Experts of a small language model.
Size: width 224, vocabulary 8192.
Experts: 64 experts in each of 11 layers, 288 quick GELU neurons an expert, 2 picks a token.
Training: a variant of Muon for the experts, 620M tokens, 4732 steps.
Below are experts of layer 3 (counted from 0) of a mixture-of-experts language model. Rows are named up (a neuron's input weights, with its number) and show model dimensions 96-127. Each number is 500 + 50 x the weight over its row's rms, rounded and kept within 0 to 999. Numbers have three digits each.
Before each expert's rows: a language model's description of what the expert responds to. This comes from a sample of Wikipedia text that the model never trained on.

# expert 6
Description: Narrative verbs and adverbs. Adverbs and verbs in biographical or event prose, such as again, also, worked, wrote, who, Additionally, often after in/to.
up0:469408457480476443541424482584549533464479460538489540478517504532521479398460482540583532476546
up1:455564404557495510496542537548416546446546555477459473502566471510431496440515414382495470470504
up2:480528518581465435487513512390458602498532520570385446472433535492590501552517527454433510482449
up3:555470618521447570553494584482479484513504465492568494564566521554485492561475491428441535567505
up4:531522430527521570521508488417532487505451496523521488516430519551539537520565502483490460520517
up5:491545544510489482463463484531472383620389540506558520520491447487430580518515550496500501528609
up6:456508540472554491602481463511588432539506472415460525479591542532494439569528508471505594540510
up7:563545448459553554522405462493415487484500612427589506550455466555455459534555413476442563455548
up8:538455405553483490570556540587447549479505446540451544483419557537526489601470534473482484446620
up9:569497493456504550520482485512581484424584508534496481542474491510465601401446481448512688503576
up10:601418413515568529513480461576450454464578490552605545550533519504402548524487460508391421436480
up11:488465486639535556532503507521467465501465440539458554427476483576595557560467492491475434441474
up12:582456522499562536512514445534514441499518451548536485549607479519519526457460438541579507550456
up13:481613607487467521444455544457563524505565469609480507508446425481488513510469485419588551588568
up14:526490587517504491517490585486537555508553425505505474423551516526541541516422410544491561550559
up15:527445600469497551499437610536438534438519441504543499544468569414521581453411497508412533472546
up16:530399565446538453523493590539516435446478464475480530514450533466550538482507482462503482499577
up17:466491454473582480453435500521475473478511465486547451514496473538464523470528441515520616453524
up18:428452479492509490475510555529621475473538561443503505508467527520440424513497458480543551445497
up19:512520479537461532581404518533464483472462488505544550478446559465434545543558495466587562412431
up20:552470548456433497580489517573496358493525529478432530480458471534523560564583497465563560417496

# expert 13
Description: Digits, spaces, relative words. Digits and spaces in tables, scores and years, such as 0, 8, 2, plus words like which, in, with and some number words.
up0:544475576493612500460576564500475410490566545465465549536460491476355491524385468494586504508543
up1:562564505517547498582484496408551463506504531478526442592429518517467441508507463574421471440494
up2:431521567530580596543458540505545460550530452444528499484614459487424417424473477443412476530470
up3:425476447401431451519429488486547438369494577469454518489534424496511463391512521529552639572505
up4:505483531605536529442443446426529484467487461408521504457602507445451502483570532545513447451564
up5:443627556448448497502482591480541469505408463406547567439537508493435523560448461434601587496577
up6:536558467475495484627483556534547452429535545507511455525503444517416538398532463398508524411495
up7:566547576528554478546462584465560396505501528434460476530431550427500475497569546511516505537559
up8:382513500483488531503434531482464430509504467457649419530514481523505494482432486561544491472497
up9:413573462426559516516500532484542431427463446444460616482465569487527443337580369566517511556551
up10:476515467485500498604551455554497580579477535618528439491433465519527516439528511488533521541465
up11:562522491482565539478543492422591528535467517429485488561488470492434476556597474374526553526590
up12:572434542641476489490403519533523434542495512494501499425454486494491450516519519436529522463471
up13:533565478488458498531499492522433470521540498470516436438594565468502484468540516478410433457500
up14:569570528540474555430498493505518362493569453510475447567424423571536482448565483419535553495515
up15:448495506438419490517480430596568503514600510556422552450468561500399524536491441437504536614501
up16:544584480473398483597503527489505523463548446503459474501421464410555532516492427427479467483569
up17:507486565491497486487494545336494518442543515452447542461474437613501564616497527419535527479540
up18:488510519539493568466418492535552515562454466602449469571524505539478414557548467438495521593472
up19:503497642448524390506507477501523481484521435489547570514422564463555490524521476445446450486551
up20:524456452476559432533521415461480468482470573499536488536349476521529574496631450466505548498606

# expert 11
Description: Digits and Wikipedia tables. Middle and final digits of numbers in tables, coordinates and years (1948, 2005), plus in/of and words inside proper names.
up0:458541540511447479470541564509522522483451608499490463558515571564538522533595602489441452497498
up1:466364513416536492502567540496495487518529378461533510554496511496452477542483546470514468517488
up2:473523468529429514514458504460443469580499354577500435520516542567559498500411554480442497462518
up3:489496517469440429536538458473535444427534539533537525509512520529472529440524499491488439438475
up4:484497546516547517536408524476513522532476493551402477509452555505539498516582522525526435419452
up5:572489467497608547554440502533477484508428523479543490557446541489487497428472582466370471481491
up6:511505523439493469509442460495423538543557492390559546562447461566488512556497471475476446521509
up7:410529518418469417507454467483482474502649563488505516426501401554449400565593579495459455520536
up8:452527468524510399580440592526534479461497462492445581496502480485477513422654440532479442482637
up9:510508449549539435401517534432400486585484555451481423481478417503555467423493501524499487488446
up10:526490532441508458598474532490477513631451493453551445586545537513415495551498538525406570525567
up11:475483526488509555511561489560509463435517524543485575503464501527459543505566524535531620501556
up12:468395476440578463521475472452564443491541452552538512582450504449546568482516476456592474467578
up13:518584429481555482537515564596454536469501517499542492488455527464491533495503444543427536542514
up14:563575514477477497509534481472521427487590544543467472453540550491460521554511536522406430452443
up15:539507508526530476481461513465445494541392505515465535455567513486432493393465490522403522482512
up16:615491570432597483475449485548594513467508452456447548539519498471594503489544466435529581532543
up17:525422527444580469498538559513504574416601595576483440486468597570491479478450507427524472509517
up18:458546476491397594471466593516527415482419567439476556541470518496511553533568445452586473447489
up19:475484541468497445525497557502584450478624535466520523512523417615613435461503538466465546541457
up20:502586358438509532490462484454491472475528488554494498474558484488466536505420496523453561455497

# expert 36
Description: Year digits and clause openers. Digits inside years and numbers, plus sentence-initial subordinators like If, Although, Before, Because, While, and heading starts like Me-dia.
up0:377525399448476405540510509472528538461502524440512538476523527523561498559464480440524499517572
up1:491488458415491442551509458519532502514544530507490516412558480410391432483493498536467492447485
up2:477474552562529490510473494479551478370552534518499557470495541529484433486464549556426534463529
up3:566466550494526477612511535563443407428563410543478436479413555491452524481503485476514541429565
up4:502550483486503450644546522523489530566516543586434545470478422539513553420420592478442491533512
up5:457479492542468553628455540422529465542524476414563558509536504502495561464459486418510556442425
up6:453457532604626418537556465476468445478538526470557549501476477566405451553509455543507505440625
up7:550549440515499462480484441606558519520532512424493597488454519624443580479495475432478416535551
up8:462523524584519459654462556493426476448479526463509449510469518572458469569492454478518484465523
up9:458486538470545493562504433468622505464520516542526558521427470563471448512528492519489522533565
up10:441483558529477581453500580520584510448495524505441485544485601461431458540591447525531525526595
up11:529509548523583513507558545455591537513484457469499505484463525520414515462493459533399572492488
up12:461433478547524449538477543412573481532555493511536531511500509532482514547478445501436467497487
up13:512497541496548471460441466470556363542488490481475468496479552516448605486535521431590522471454
up14:448508586479502483473509585496545521382458470465519540423479503437430524391475507481477418476418
up15:465436446511402482464447540494523604499518504491446474475414560572573501461406489486534537634571
up16:502542544519475473405497505537499373413509568540607429463541510527535453487579581506614458471500
up17:440469455483594545483355517493478510498479531495546479507524477496485529542544524485436551441546
up18:437497547429537466519460572481504433456504427431538542515461500575434478489472503589382543576617
up19:562443435496504495471452464509542530509526579510527472549482518545502543431552412408496554508485
up20:556549546450463473587452449438522554508540574509493518511515596510643508421491485482476464524555

# expert 14
Description: Year digits, age words. Middle digits of years and numbers (1-9-65) and thousands commas, plus words like old, due, discovered, ologist.
up0:469551547548502496399438511522523451423561524515445477567481482476489472438563465413487424511414
up1:587608583555480458533526462497441500497495445552561504400503506639409588484474510533416479497541
up2:532395399484488464554510469550495592468520525498571489506469582498511538488583456427501544454503
up3:429522490477494440532530510513555502462546563444555529483511363529559454514512522572570504450426
up4:481490554510532531578508541384541479539530479485494564547443524446507450636574528546447515563596
up5:606475490460479501442466513450537467512567539514485478419527410578480600505563523424495518373510
up6:422455483452503453595564569498607443484510501498546473440509460547506468505506394452514514533606
up7:440481542401472572530466537537431572460493473517571536566476540516474517496493418510509524506470
up8:531442567452469510472484454526531468550502542546509414536421451480502562465503387476518491568451
up9:425497459462482498538481564442421496575512440534630491655497494447515558435520479454426542445436
up10:507467535362530492588530502541512548548555510437507476458483449458509468483493491496546401366438
up11:577473509444598503404415476456473482496553437474507491529517469514390411488505451444478493522518
up12:559448540479435481380527535532559466498521591462520546457554583482430412585551470530346534462521
up13:433581573536445406469500484444542475501516531486450527551402438463493539513551482464464584376523
up14:469438455444539469493425518420468479471534453495484602418375468437544482515507577533443539666525
up15:550587488488432486550521520467536411511462545525574479505431448470481559503613415505488442507486
up16:541445472436519454487510541563476410552545505521409558439507491442502463470470600530439475529659
up17:538509510455515400550464515592494476462497577518405522587484490489441592516489447532557511500564
up18:473471401475564515458426511512565497558627580553506472531405508596450455504544527520459410493441
up19:461569553490541497521518454529627530464596439444523508549515453537462512551519490501515472408530
up20:462494419469510533457411559528415458532520546527479499569433549510476597505532460427538660538508

# expert 57
Description: Ordinal suffixes, blank cells. Ordinal endings th and h in Eighth or 17th, consonant clusters inside words, and empty-space cells in football squad and results tables.
up0:545485492446555454509507511604503561504413462444587502588458548498460607586534520449448523456488
up1:504451539517406554426525514547519461515484531422491515513540497541479600468482456474539445427520
up2:495477529638478470427562449478521537528530529522501510553431609528444412438484553495475524355488
up3:523555508394525525544473514530520583474614521513484526437507458558422496453527454518557491547501
up4:477515608495443484501482558490554439591507454461504486478511514530501498398471536492470438458530
up5:489505441388453494554500561490454504493524576479498488507577390504504553496529470460452508478458
up6:498511517519530494573525525448619554472392458471534413471447467447481555500533503511518581459561
up7:488499521474610477495457473553515527498509516482438464554509508481511479509491541511485497543551
up8:469559517505409436471545505564511543442483527520528553482485527520436420511597530542499647454395
up9:483496527406496413517475547542467529423488525588539570494336495530496497474446528424542474521515
up10:545379526533461515474575465466541446452586489454472514498511459628507506440435529417421522494558
up11:482494550516511355474490512495414495507512478504526446525471462506470507484529532570455494485490
up12:487506487499431516474487456562545592467587567539591509510435457492482644498517403485409521468533
up13:451529518497544520486522536430481540403445488478538571581414628466507375470493501595430490640570
up14:533491478496468405532493491476588479509607539464464550414434455533357472566496481556480532427493
up15:451488504546476475518472530559581461490521505534528577491538618574484420523511533544494561487470
up16:468557575490561498528513474548570561441525565498511523481519431520532485493494533493444583600485
up17:449426524456474462503439492548518545520527458496573480573445592605537577468411484464518480541472
up18:501627452553419460522434444477485498427465520518546452484524511476484500503517445527441542562511
up19:412534589400507488412455479473465546506508496453515488539448551555592526543524496478511478635525
up20:478504518431507507474489452450594504417571457577462561450479538522574525481493545602439468426551

# expert 9
Description: Final year digits. Last digits of four-digit years and long numbers, especially in birth and death dates and date ranges: 117(2), 198(9), 194(6).
up0:515608492517543494466466533513538487438517521457515435471522431515524500513383490515486484565553
up1:520478467562537501500526527491555486428558539461525547488431491539646477493499460542532568488453
up2:392545493484511589527515498450454370478379482543455441444512522542482511459546440448476444519445
up3:473424563461485505461509502465509529496622497617464489495409522475496529520542547536481442467468
up4:447508521421538443504529479482504532536480449506487562466500457599525556586511455472525494484585
up5:608524457612505429466497418501463538453596502586507534561461521528443457599547503406572444521446
up6:567528519466618509513442464486510483586470500443585464469519548523485461478507488641527507582486
up7:499529545546523448450654464449485565517523642488523567512497517455425549464465427489617544510466
up8:515523483500506452410530581408516403498574534508532563502604528440532592533475544553538402486570
up9:554474493544441502545483575492534589442463425556531436425561465504472517589511541486506475451457
up10:495483449562529466601461523532444462515539540503586504532475481516519543510453441507463522583530
up11:453435547450523486482544537409647500524500477517452518545447526581504483432486462483502549536505
up12:538530581484379490482455516475505445437584460618516574517565540500442532535521467436506417437500
up13:532527498607530420485569468477465567506402535446526527526486416473549437484449492453446452527551
up14:572458444635552609475538513495514572482504625496573458525474600473486439526501480521454519483560
up15:501490497570516502473536465522530504530501499605456516480500552543591485566508527485531475485386
up16:484539479497473569576473542485510477589507490488538491496590573585486468514504543471506500564568
up17:474542496459422516463447408506506552456468507528512495466462568498493539488500490506518526521522
up18:540477496442496471412414389633472495513586468483414504575488584418514469489512531553512559462525
up19:521517621504447556568491488552523544502463570461486509487521564517520483517527591513575561589450
up20:586623423496601558548482430522542582487447423533482409536492527555541495547397525617556524490480

# expert 32
Description: Noun and adjective suffixes. Word-final suffixes such as an, ian, ary, ation, ion, ate, as in Angol-an, monet-ary, Gener-ation, calcul-ate.
up0:526536520505495448500542534472506521448481593448568482553483557468442408560501542511506508564529
up1:434361547460544501483563515532573456484524430469403532548556448535503542568520474454480528552459
up2:445511555525403486513460442425461457476571542478416483488480523570527525483557404539491523488494
up3:529581545463566501558491518452493459491500405540503469431445559529467553473518428452509485549467
up4:426512554534462551500478534437508443475540599631547558516460532488504591510444473552481492457453
up5:524514501539415497542591556528448611511505479554517453533513400494521515431447462573501507495561
up6:453454571490522476488485558535472408444530520488509487503420497470477592413465615474422509503479
up7:530496460535506508475456517466509476409442490460499501352446500406539480544471506558417506363513
up8:441525498481561537514482521469512511488486565442520472622559507524517502442497539512555523414543
up9:556484538525534442516451437547391428491476473548523498416459465445478552503584530470593428531442
up10:537542500500482552545537495500581522414369513465439541451513441557485479510473518452526497444493
up11:535529499472455587537526489550579526492432499520506469528477459485457501430532493482558463414510
up12:492437567439566568549465491544487466431534471512457486507520490451541542528508431494537571524595
up13:575505552489559485517438520522535480520506471503645536480533577570523541510465574530480533535515
up14:511455452515445434490512549439592415459492477410455404478441623525570532413441587514566474600483
up15:479503559550423446497408441506545553398527617502480503611482493427545478520534525516533561510493
up16:538549501428449503574497506392578529495485467499573549485571431391473435499526484441527401519510
up17:524472460418539538587556479493494540552531436549385448482510573545457503502411505513549480398530
up18:537517442445439475462463500504455487476433584457588519477498459384485547523560564601457546433422
up19:512550598480474513410508510520619457468547599558532617540499404489522535468535540433497459478453
up20:504559394533560535517386443522507462528489387496486520585427487533599574560513555553524485495539

# expert 20
Description: Past and agent suffixes. Word-ending pieces ed, er, or, ur after a stem, such as levi-ed, evok-ed, employ-er, Sub-ur-ban.
up0:429458446455428530552487442530498493443485540518470523534505448559438526551600581548524541462523
up1:561455524513525499473554528450477482518493522440534470488564526520513496450518517594534492507562
up2:510394508471416470440568524388532545434485512526472479522529521493469385470558411501476474512467
up3:481433563556530419577492555525578508515461522505561532397527478443419501496542562467482582527557
up4:526503467570541477512477518488570530417547539515500437524416532520514483501563387484469502522513
up5:656564509464510507441394515468451546517501524500479463558414471470477467539495529536431515428547
up6:536475487471497479500539578557511455613514489451516582464511535523533481483498552488439493410532
up7:533499541436450467504416505459444506534546528504455573530538562496548522480504510504475484454572
up8:455517453519493570500567587432521453392580488514570507483511575549465497487515561585511528472478
up9:514576484484619496541426424417550445573528514476545494472425464476487406499603547545431553506417
up10:509544541432631518524502510545479562521419560458645494519625514390431532488510426534473544536551
up11:466489578498494500513469493514504554517525571509489516518581451453522424544445436465525494564616
up12:545487487513472529542591572513452517439584527540455545457470437417502489499478530473548395546577
up13:533505546406477468524441435477635550507549408516492444488541353474478484521560557497563531462439
up14:552515480530496516486552491425552415454486485575442463430529485503538473475529419430508493522426
up15:428450543476547415505460514537496435499554472522541483518581580433577450393625501431415524531504
up16:490546509531537471453517474490558505448555471456511555469542541509526461527467421566327476526473
up17:455580605441460492582427567476493477496570570477586463402510436532615477518527426521497489531537
up18:524587502596462392485471528414519510469446391522557496572519562563495560563579428537520513540620
up19:457508450578528533495491502430540480385562473496537498507491523493427538546515485528519532570589
up20:446519531549460571459492533513487459522447531461511463607504494514456521544363442476530500457489

# expert 0
Description: Mixed tables and conjunctions. Table cells and digits in sports and election tables, plus words like and, to, respectively, candidate, allowed; also helicopter fragments.
up0:473463544483489471513493536521531517489472557570556479571498434486558567488487538494503601440469
up1:501456492526514530472473572490501400539432500480551562515530496513444447401431497434532497468471
up2:462507528511602472492524546515487444451489452488576512634482397530457502487536558537416538481457
up3:513449507482567445474405558490410453380530553456459486469505481456429525482504451486532491466417
up4:509562496509513510572538567523539600404599461442474456503468473440477530559438514442499464591529
up5:467446494560530494551533518530554506405462551399516419464552567541467577529515491538537406472585
up6:572547477473482516562549459453474483461593415513469538574563509528506531418532581591476565456467
up7:478605442464544547557538494517482501476551595455559559539504560497494518522429384450464581460587
up8:495487500475580435594442544481620424545519573507445440505496489536506573468541467425445454496544
up9:450410460505513475505528458562520568410616551512526572533499540561476493511497433480512506401456
up10:495458499492460486550557579513572397516540515505530484572477410501470596421481439525484524534557
up11:433542577523488433507475572412591510550518559541528566506509452436441522442468569428621601428475
up12:440476447501465528565465509505476467502499439529553467549419507502509533518452500466495501491371
up13:457468475549528496458453455515509531410530606541519496509518478605434536518514487544509623594578
up14:462474532459472578551649494444569475483429397439548521545582466541445505487520493471463492519560
up15:454429495508550515524474518450481465468494456509508501468532474469410512387599587464468551445619
up16:447466531473571452511538547464505535463388544498547500526448543380465556557531564521496462564513
up17:411455582527523533493515591485504523480515594565466433577562602499481416564534486549493486450583
up18:554454484527585465516386531468493481479414422424525554530520535463495564489575457541510470412468
up19:522479485476548522518468544490537513405464445597508525563457481527536547524552524526483495522459
up20:439599444570590462516493518515543460498538527481458432529497500481469461523602425542610451487550

# expert 33
Description: Agent and relation prepositions. Prepositions like by, under and with after passive verbs in music and film credits, plus prefix pieces re, de, sub, con.
up0:610494383499439494471479542540502513500565374524453486576459491545473523626451513544427552483450
up1:560509508506489530470483365456506524480482487469541490451463482431479442534534408455494511545465
up2:475527392484427520523508476535442480523492542510594563470560465401523498544617447508614498520521
up3:582482523645549575467553478536485485447523539485376463471521488521424474522531505496572434496597
up4:449435467412427517588408490448613518507562513439556490518612499489578589519545503460471452459478
up5:574536443492510494566499506587511526510542582536601462544570517543388493486468554544541550479476
up6:436535468480471488552488568567493504526527513499522509559494390491566468472495421456533515493563
up7:495479530499494529492522466533561519452514502528474603390473543530560552462510553510475530428533
up8:477567505499484498509474502489544475519472437558509482571504566454471550463445510489508496473550
up9:418469549515458482564496481522580516478485456538590539510526497565450556542500422495477516534527
up10:516549462395454434574520427482501598479496445542537542487498526599418541583551526507441430473509
up11:620516417531400486495456493372451452554609526527467495472536447478490486434486496485485497403496
up12:480446407448457490470474495470500484422558576459490536646498414471503507471591489437452455481396
up13:514420482533497455622524427520513509465546518522551509462464557502480599419439525538518450494571
up14:587449460454557541528556472456514474560404522453521559479508517513561534468481473565478552473446
up15:488526482396498532498463466522536473500596517558487450554542380398488441506442508486479475562494
up16:594442552465507493504462528466569402525449352482449454455518460487506590410521574499389462395567
up17:465495416486443439543543434568426505579580515528499553512512520546513556530603498465450462457552
up18:381445578385490487452630493478562450507580613544497596548400457552551518614449458499412503510455
up19:596488482572511402568531549429505515424516425481464487461506462550486446523380489462478428579483
up20:539590535452454448466513568420562411473545522463552447489495593527634440431443477545528496438543

# expert 38
Description: Election tables, ult pieces. Sparse group: ult in occult and Cultural, table cells and line breaks in results tables, and prepositions like for, into, avoid.
up0:495610438385498531480453504420552470470467504543603511519481526547504581494577532487495608467455
up1:519564449549451532588470532502482493510613547550495491516488485552502580541528474528403509495579
up2:530468500529501478465505499490433510495514541445455481525524592473412488491488462574581515475571
up3:469504573536477467575527476510550530405564499396429500553432521511405502533492480528579477455517
up4:471530511568545446491520446470478510517564484511480452508492525550459515568472418426546474536555
up5:454485490504431468498420476483480558573519477512519480556447494397477545515552400439617422519540
up6:547578432457552493482421595525489547463454477600510491501452508542448610523571472497413542531474
up7:494547561428495468549549584544446513487501478459547482485431520509453492495474407452504468371475
up8:473544592498467520547455483493527433438619496480487546526490505489473532516495601508505471463523
up9:498505545424482499513588545441480521428608513460541472506513386481523569528449528464524595501516
up10:410464508536559470631462435549585506508508481428545465610524475549500590521479471459470572495506
up11:506559487503606456554495431579578472493491552477524526581444496509495448515550502445444537430485
up12:475487535535510451506541523547516469475484443526497543504509414466426467497457492604573531462507
up13:520555579553544550596636615564500540407546548480563488503454524499478555513489501502544533495453
up14:495532543480457436490525509464470462479516533489456531546537561593431510387479541595427562471545
up15:492517494406518508504507483460437510495560509481448499523465573486422560490567535481472500500499
up16:444458466446455523535527470564529528484613560488505572451481574466586478457552577554555367469494
up17:482495544455471520536510502425533482446489562532492548520484503577494525460457521450454502526536
up18:476526537448501476458409437455528525471457484450565589479482529601616460521500466461527607491535
up19:446605483417479586522485578548475464525417501439461433474492499410622503441538546500549419478505
up20:442545502494515455375509444556563463365560455549550491581528543466392452529530548476499495540448

# expert 58
Description: Plural suffixes. Plural and noun endings s, es, ers, ies, ities at word end, as in beetles, floods, numbers, sciences, models.
up0:506549599549501425489532568495405445469443394393534549588498495538520442537589507433488580551498
up1:535501580481497578457441559507350508509497531496495489525505558489492545514514496476507466461462
up2:490522381508493546475541468405418615520503459507537532529533595415521469547451438492528463451517
up3:493495453518521518422471413470469465444401412489410507464516555539619570500516557530527565533552
up4:491509514576553468542423515515548419535490509428472445481555518466596586538546479443496456523557
up5:470458495433511554465503474445546507466527466511470402482477483554471422532513524449584506532502
up6:479604545504466516388446516486453482565515554515428559510488545497389513549593596467558457531441
up7:486530562484519501564426444517517514471663474503452456568540519446567467556460594459621555510490
up8:546495510401545532469431446563465513472504599528474461508568435461539456476474498465473426585549
up9:535522491427454516507557496552526510563564464502598481414513444489550489438510501517463510495549
up10:366601379467490451469463456480475470470523527503467493559546418484540432467482556520570570463520
up11:462521507486503544509594470420470437431463517496517558461513565473583598475503404492538458516521
up12:469553456487561500597547485510444491515432533433435531505446499473505591495470417483582483547580
up13:453495577648554502521528521547498509579601445619534589506526458556448489559420534503476447566468
up14:390551531498429503498505511457570522515460520576508536563493476505459506463506451570460498436535
up15:580400466623419493488510551560482516511462530567497531540509501510543435442521478550485451469488
up16:478481567541490462476515517526472538425493522501574406453433527490478367494444470468529459450509
up17:533512473444481453503461469477419432521525532538547511457536523490443505427530438504514539560473
up18:451493450393557424525521403521631571447470506400548443404629545546440517501486553633441509466557
up19:485544490459456480489561493493497564509417473424463448441506452476378418569609526531522638511486
up20:539495514401497399468520544498522464468523475615458443509559443474543457450528466410514522503526

# expert 41
Description: Consonant pieces inside words. Early consonant fragments inside words after prefixes like in-, at-: incense, incubator, atmosphere, inaccurate, presidency; also c, p, m.
up0:562530585455493476475503564505495512493439423639525484423426476510459514525545561474538469501560
up1:538610511442385543604533549473501501524502526426560554522536509532547518532535511505542566394469
up2:415537518451462506494535524510514479453583437555439469461535598479578478558517474512408509519542
up3:525545453468497505468508574438490530607519533453483517509544470478491543490533568573482462500438
up4:563514507439410494584529474622473516467385537577480448437448600463482516505403476533453528419497
up5:564449388473524580518466573522453486409502492484461543579523517507535510491568523524425483527520
up6:533479460439501482495535475616478428447514611480481472422503620446480468479471526528473464484595
up7:596389512527527493509539509547449525481530544489480505483492537530427493498451512498410514408470
up8:608441566562605476424504467543496386521512587480483543505465442521471555494556526376524452450425
up9:382473561489455424470418421536542507481521610541536506520493487496515469547476469536529543513482
up10:525504472539474418594447531525521507470468440472496455509498499393480410471486471532512567498418
up11:461478554560502441447506522402525489354364468535476498528522548508436443522464467498505538488460
up12:491368437399565479531484584529497521432559519547454640522442450511412613576417500526540570473612
up13:402415415460450505459550533443520514519582478516461494552494565485486410509472523497462581506529
up14:442588539467456502470522490529471439516518490462484479452541444404448600547484386453434467527502
up15:526537391477536461452505474428402564466503495542570588436513521493458462508453467492447454413464
up16:542525426438426449466459469421541559413470479483471534398454540437456534398474528478431581584429
up17:505513497502559451526430448495511532492489462384558529461532522474592428589564457418428541449423
up18:535529556496476493476465480470543490522547453471529541554452466605516551427409481565558463526435
up19:468551503519560556559568559464511490533460474407478473565498554465502561454503603490442464518468
up20:506533393542575491489486458477537494462476532504433475393450511547413491551528456488513494432550

# expert 43
Description: Word-final suffix pieces. Ending pieces of words, mainly ing, with ent, ant, que, ling, as in amusing, potent, magenta; also taxonomy text like "family".
up0:549607497412501495549475446448499542427549490602540454531507481599400593595477555431521456523450
up1:469477483590550470495509485493568587536539489506555421524561453482534407481483467409483507519464
up2:502547450539575459511478573507511466503557570508465442532481565580528450485481436438514510535531
up3:583502551556561512516508554439446467457520525467465537548512564523497511492494496488497380525520
up4:457529472511591550489496508496527495493451440560503594425464569505499555494506430476473519543519
up5:488536447455461437536523514453567510560475573495593552542559532488481504444448478448405586458554
up6:475519505488506516519484382453529422531530451484583463461534431557427534505544475503472558466551
up7:421520540464501496529447496551512492452514480460488491531479576606531529479523516508477559528456
up8:455554528461435458505495473337569569413499513472447529460661526570494427462525464556487513457548
up9:496558460397481452537498562514444567526490529533504511500486449433506484545607486531524490481446
up10:502449510530418506596486529536514419532553507525589491514524457488372571343534434560564538550576
up11:514491491464448518496418484540513518568574512526545609526504497568556517523498443449406502521475
up12:457559511496472542488473479452493478460492411523444535550470509508606580507547562494527460444428
up13:464482425517487501443549529566417531420551594467492466571462454501423644490504501466550449452483
up14:534521499487478489538498502523509452556480551552536493545585523530575554504549504541555520393531
up15:463555533464466350571459493486515438574567488578465462554437496450578503568464513476479613553535
up16:564507528458425481459463470576572569436409447482501447421499557567528509492497458504388438500474
up17:424533523403516435587451451502524384442559555511514459612494540528399485457400642534541586520512
up18:482504557531489519511487587457447497447508520459454450514598552526562519438569458426538427450535
up19:441419533450480605512492434459486490390524590537545539459507540457522472505546540501412527427376
up20:574481501495509542486454540535553464438444483548589520581507496453534516631493486523459549555335

# expert 25
Description: Space before numbers. Standalone space tokens, mostly before numbers in tables, dates and codes, and sometimes between ordinary words; also en dashes.
up0:437500537535428536559459567545528456426487536472498561519401463441468479498467549520478589511538
up1:577457535465397534513571463537538583464497527488450544499406493494571438462510550506460502505571
up2:416522481492475541488507494528464437518424510517484514456454465533337545522539572467546506433557
up3:551498575484490429563465507460463520478536483470486571525533510472492539512428542510415468464434
up4:593496560489512475546498470488516606576510481497531494445435525450549512613481484585515424505485
up5:506559443431489548522531492458455499610533495449526546607542554530582416495539480526443445418471
up6:500441463568482509437528546534435461479531477469522544492494555471513512572439435543526519540539
up7:502549449411517458473545535540446520483469467483567543596499610621490510444526541466535508508496
up8:518558482564545426420477566595483504478484487531534467473434525563473444504558449486434553563583
up9:541480520563421476538444525509477393452511510539467527442494432511478515560468505470525520459571
up10:541485569407547426554530484490428547476563505539520483605468486544466549533579563523509479427526
up11:501447526550467548539519458481448502461463517555481556524508579498530515549446453507400510483441
up12:470482497495532482556562483504433528535518431450519524548510513454351507556449493478543490550582
up13:564563504501448574494512390474515504541490558471482555451493590465402395520473476453506623496578
up14:481591549451556494498451567444441562491452481533459514414408469537531518433408403543530460501484
up15:479516465574525541445528450468554539434450556545502547505570602416539552488524428505473525472474
up16:621564451406580477528524620465494535491546562609478387494565496415523506499480509529525495445387
up17:528570536501545438537437516463502521503474532531588471495515543423464446440425495476442513478497
up18:524483496573463519493545560554451500490510566608481372490572595589408491522392528427492542532560
up19:495530610481525502494517467583525492517518497562611501430497492487516488586532479483483454489538
up20:500516561509468559511464489590571506496521459416540565551492581548466459544472515536561454526482